Below are experts of layer 3 (counted from 0) of a mixture-of-experts language model. Rows are named router (the router's row for the expert), gate (a neuron's input weights, with its number), up (a neuron's input weights, with its number), down (a neuron's output weights, with its number) and show model dimensions 128-191. Each number is 500 + 50 x the weight over its row's rms, rounded and kept within 0 to 999. Numbers have three digits each.
After each expert's rows: "gets" lists some tokens that make up at least twice as much of what it gets as of all text; "raises" lists some tokens whose logits its average output raises strongly, later layers aside. This comes from a sample of Wikipedia text that the model never trained on. Tokens count by the router's weight.

# expert 76
router:564512390449510509573554496437604487507576491530538498533380495499461500531478429458417497550598546467561592475470537434515550548465422539394499570405473553559566495493506478564358477519568476
gate0:530501562528464464551485472530457583514453559435503575471455498456571430395564531516484482563529531500521435488525552513457438541515513478578494573534439521495436417430512620513534551568502411
up0:504498525450495484416479573509495433439553484555476498492517472516496476540419464443466472582447447520477524489541357469495406540545535582509463501501511444572502537533473496446487515513461505
down0:493544487540463459530597512483523517510442512590507495581557493523540504572522576495504408525498490488492448477485502492536534550507488433482530602439477520566615471437415543511427464530565464
gets: " |\n", ".\n\n", "\n", " |\n\n", "==\n", "==\n\n"
raises: " with", " (", " a"

# expert 38
router:410503404520428451553561628453473475551577513488551495482495435530478424511468500500497497557505539484467549452437492491524588521499462461424561524437462588479507547537527473538455432466516439
gate0:490465484428441467462516543536523526482550547621504451573510496496512421485544440530485561595534568563469511545466457511487574502529473516454543531490392562562554562598549550556510532434494495
up0:503455423531462519489499495550451560471520474553453513565547471546514412506514440512541563541430567577489465529456465637504573419516468487500482544511457632495587571583538480474524566514535606
down0:461527503530505389482554450468591439422407448558538541496491490493547522479542449517483464514488448425476583500503546543618433522473517536640504562489510515479425519419530445524513532462524561
gets: "201", "200", "199", "202", "198", "197"
raises: " /", ",", "s", "ed", " (", "/"

# expert 22
router:492540457478539523478499518430591518474467549546435495524423491507516479503546534537484432571589472502507489470391499516418533569472471493413566612470557468480465523470564482560520406502469460
gate0:477488548458585440507560456488638363456517427585495477585435416463575534423484499480433534481568540475431563483528540494525457620433439562522581521437438451439520383468503520549463525514504447
up0:542491575520591560500483514516597499458448506560496512524464493460469424380452486503502564519565494463476563507479479541592512433494485428495554550540539470498450454485532472495538524489523465
down0:518419458489611544456528507436544511533547601507498425492455490444549500475485459513493455458585425476524528496410553478515455520542487517483509548498555434517504499537529473575497490443509455
gets: "201", "200", "199", "202", "198", " first"
raises: "s", " in", ".", ",", "-", " to"

# expert 35
router:489532425499541481485487661441550460585504483570495542555406429421470489607500572498441487513549569460504542504458562415546548422563473488406558504548465451530465481513490559551474445521534444
gate0:491527555535447560489466518405510475490500494546516426552413490496516469487527466500468444457608513597481475559457426487475434534471490498614550503514432505514535495536533447506628528478450413
up0:422500473490414506455507486541497458585534471516545451523408393445524481581471492463531491427518557493531568501563548413440400536446497445594625593607575511455473542495519503503518413498416515
down0:533542471587387476516465505478484489533440494505545436457430488545525475579566470479521450491561517573533589608487487554467418414479546599468496482496474495503513539433512471487477511450508518
gets: ".\n\n", " |\n", "\n", "|", "\n\n", " by"
raises: "In", "===", "==", "The", "B"

# expert 64
router:491584428486496567500539503362502449524514532550593509424459412595500573494497519424432517518498572490468554531391523515427505533538496611446593518506503495432477496466548507541478515461461458
gate0:596472422466510473521519560504453447411543454483576334515512535497445573487474475445532434468422436491564474553500430440425449488496455492554455551541503528447458469530542551524447472544446431
up0:429485494491445444400458527494607420530484454496412474543486437486493582506443501621522505485527480445489517447509515480521579506505438484530511471448534502615531574517503373535467509463420505
down0:501463528580494466512566489487437582506423571533503570560535565496537461464497532445500401411544437464455616428508558465512483510509479497547472479519450546581502525514512524468459482444447445
gets: "201", "200", "199", "202", "198", "197"
raises: "5", " to", "3", "0", "1", "2"

# expert 52
router:395526486533543540521528530353516496568525558520517432517427493449525509468459532428491474476544504480453550448463528513475457575579458544402514535412557433438412439499411558475430496552473516
gate0:531438520447466511481444471428535463491531446529441500472520563417522509548408500518491522511469480457474469551471506502544492573446433449458493463458478535548521479509598472505451527474599514
up0:459481446510440567591566493624539469491526505453478467492461490534558578516563493495507438561451536565601472471503490443389532486459562571573438413557582520528557460521453537503520430539522445
down0:512495426453519556476463477520541491542595448443436475407469479484571532403486462474570508509517502590474525546428497507561482489557487488428542493466496586528608429547509571503518426527495453
gets: "|", " was", " for", "s", " a", " with"
raises: ":", " ", ".", " for"

# expert 75
router:480456478512473560449566504459517532609492507421435461539510449490641504500480422449478506525541558488470554362410544421482561592484514544436564483472472584445553516437503454567476422431450430
gate0:517507449487472495573363578528565523501525446507434476447426488454463526552580452480493504582570484545502567433544442511532498533448447520505514570493634538472449512484467560573488509531503502
up0:593490575474530513430436564469492497397441536568443606432484488428471535559442428514561459518492415515351481518524532613475618611534499490481471449483554524608438612490448460530516469474499458
down0:449497536568533487399469503483522480523494548553516481406461489439411543592506485523560567558511450453480489542492492552528560482447496443554468396453489477516581535480552452513453477480478458
gets: " |", ":", ";", ")", "\"", " \""
raises: " see", " basis", "Or", " she", "She", " Their"

# expert 5
router:484488381537634519535476483412454492506573556555465443525454481457459483543462530405523440494562524479585497361455527529518516612600456555414514543466546498444462469448504525582468529500473434
gate0:551449550470428429457492494560529531528529454370502461598474485538612427563555493543434573514498475548378462571581475503454514505452504509513542630496469513549546457483510440452420503473514567
up0:590488412578544530464390465540429557513516490482441485510563568496494504566555509485576517449513517483517416514428447554556522526523527465489450499476529554482558554531458467488450533403587536
down0:572474541433458492447541505513492486520494587482506569508421473538565505453526499563455423495482483519486542529557525434441432476467476489517497560494503555523506500659550479479486491516476484
gets: "s", "es", "ers", " are", "as", " is"
raises: "'", "hip", " from", " at"

# expert 7
router:481484504391576449521561586473567528545525572540500495459522397429560465505484427556488403576485494450393547474524586477451458643467408519508556579466483433481483497518508545537471439532500468
gate0:528452503497563457498460574477532417482562512490515467500440489460528566536491507560540443534531514511568532513478489545561468490473458540510655598491522450451471541449568609534481500484536477
up0:447432565485555507517427514473459482438565453519477500591417497436524532576448508516570488513483529482432495432498552561489473449424554410464530589470522440489473563447451603539511566468506508
down0:507518487511455526448476415563529537467519486452434495496516577493509530516451483476573485446496483489503405612569581481507582470409491476480425480519456523527446462536474451433548578472579510
gets: " in", " of", " as", "-", " on", ":"
raises: " and", "/", " "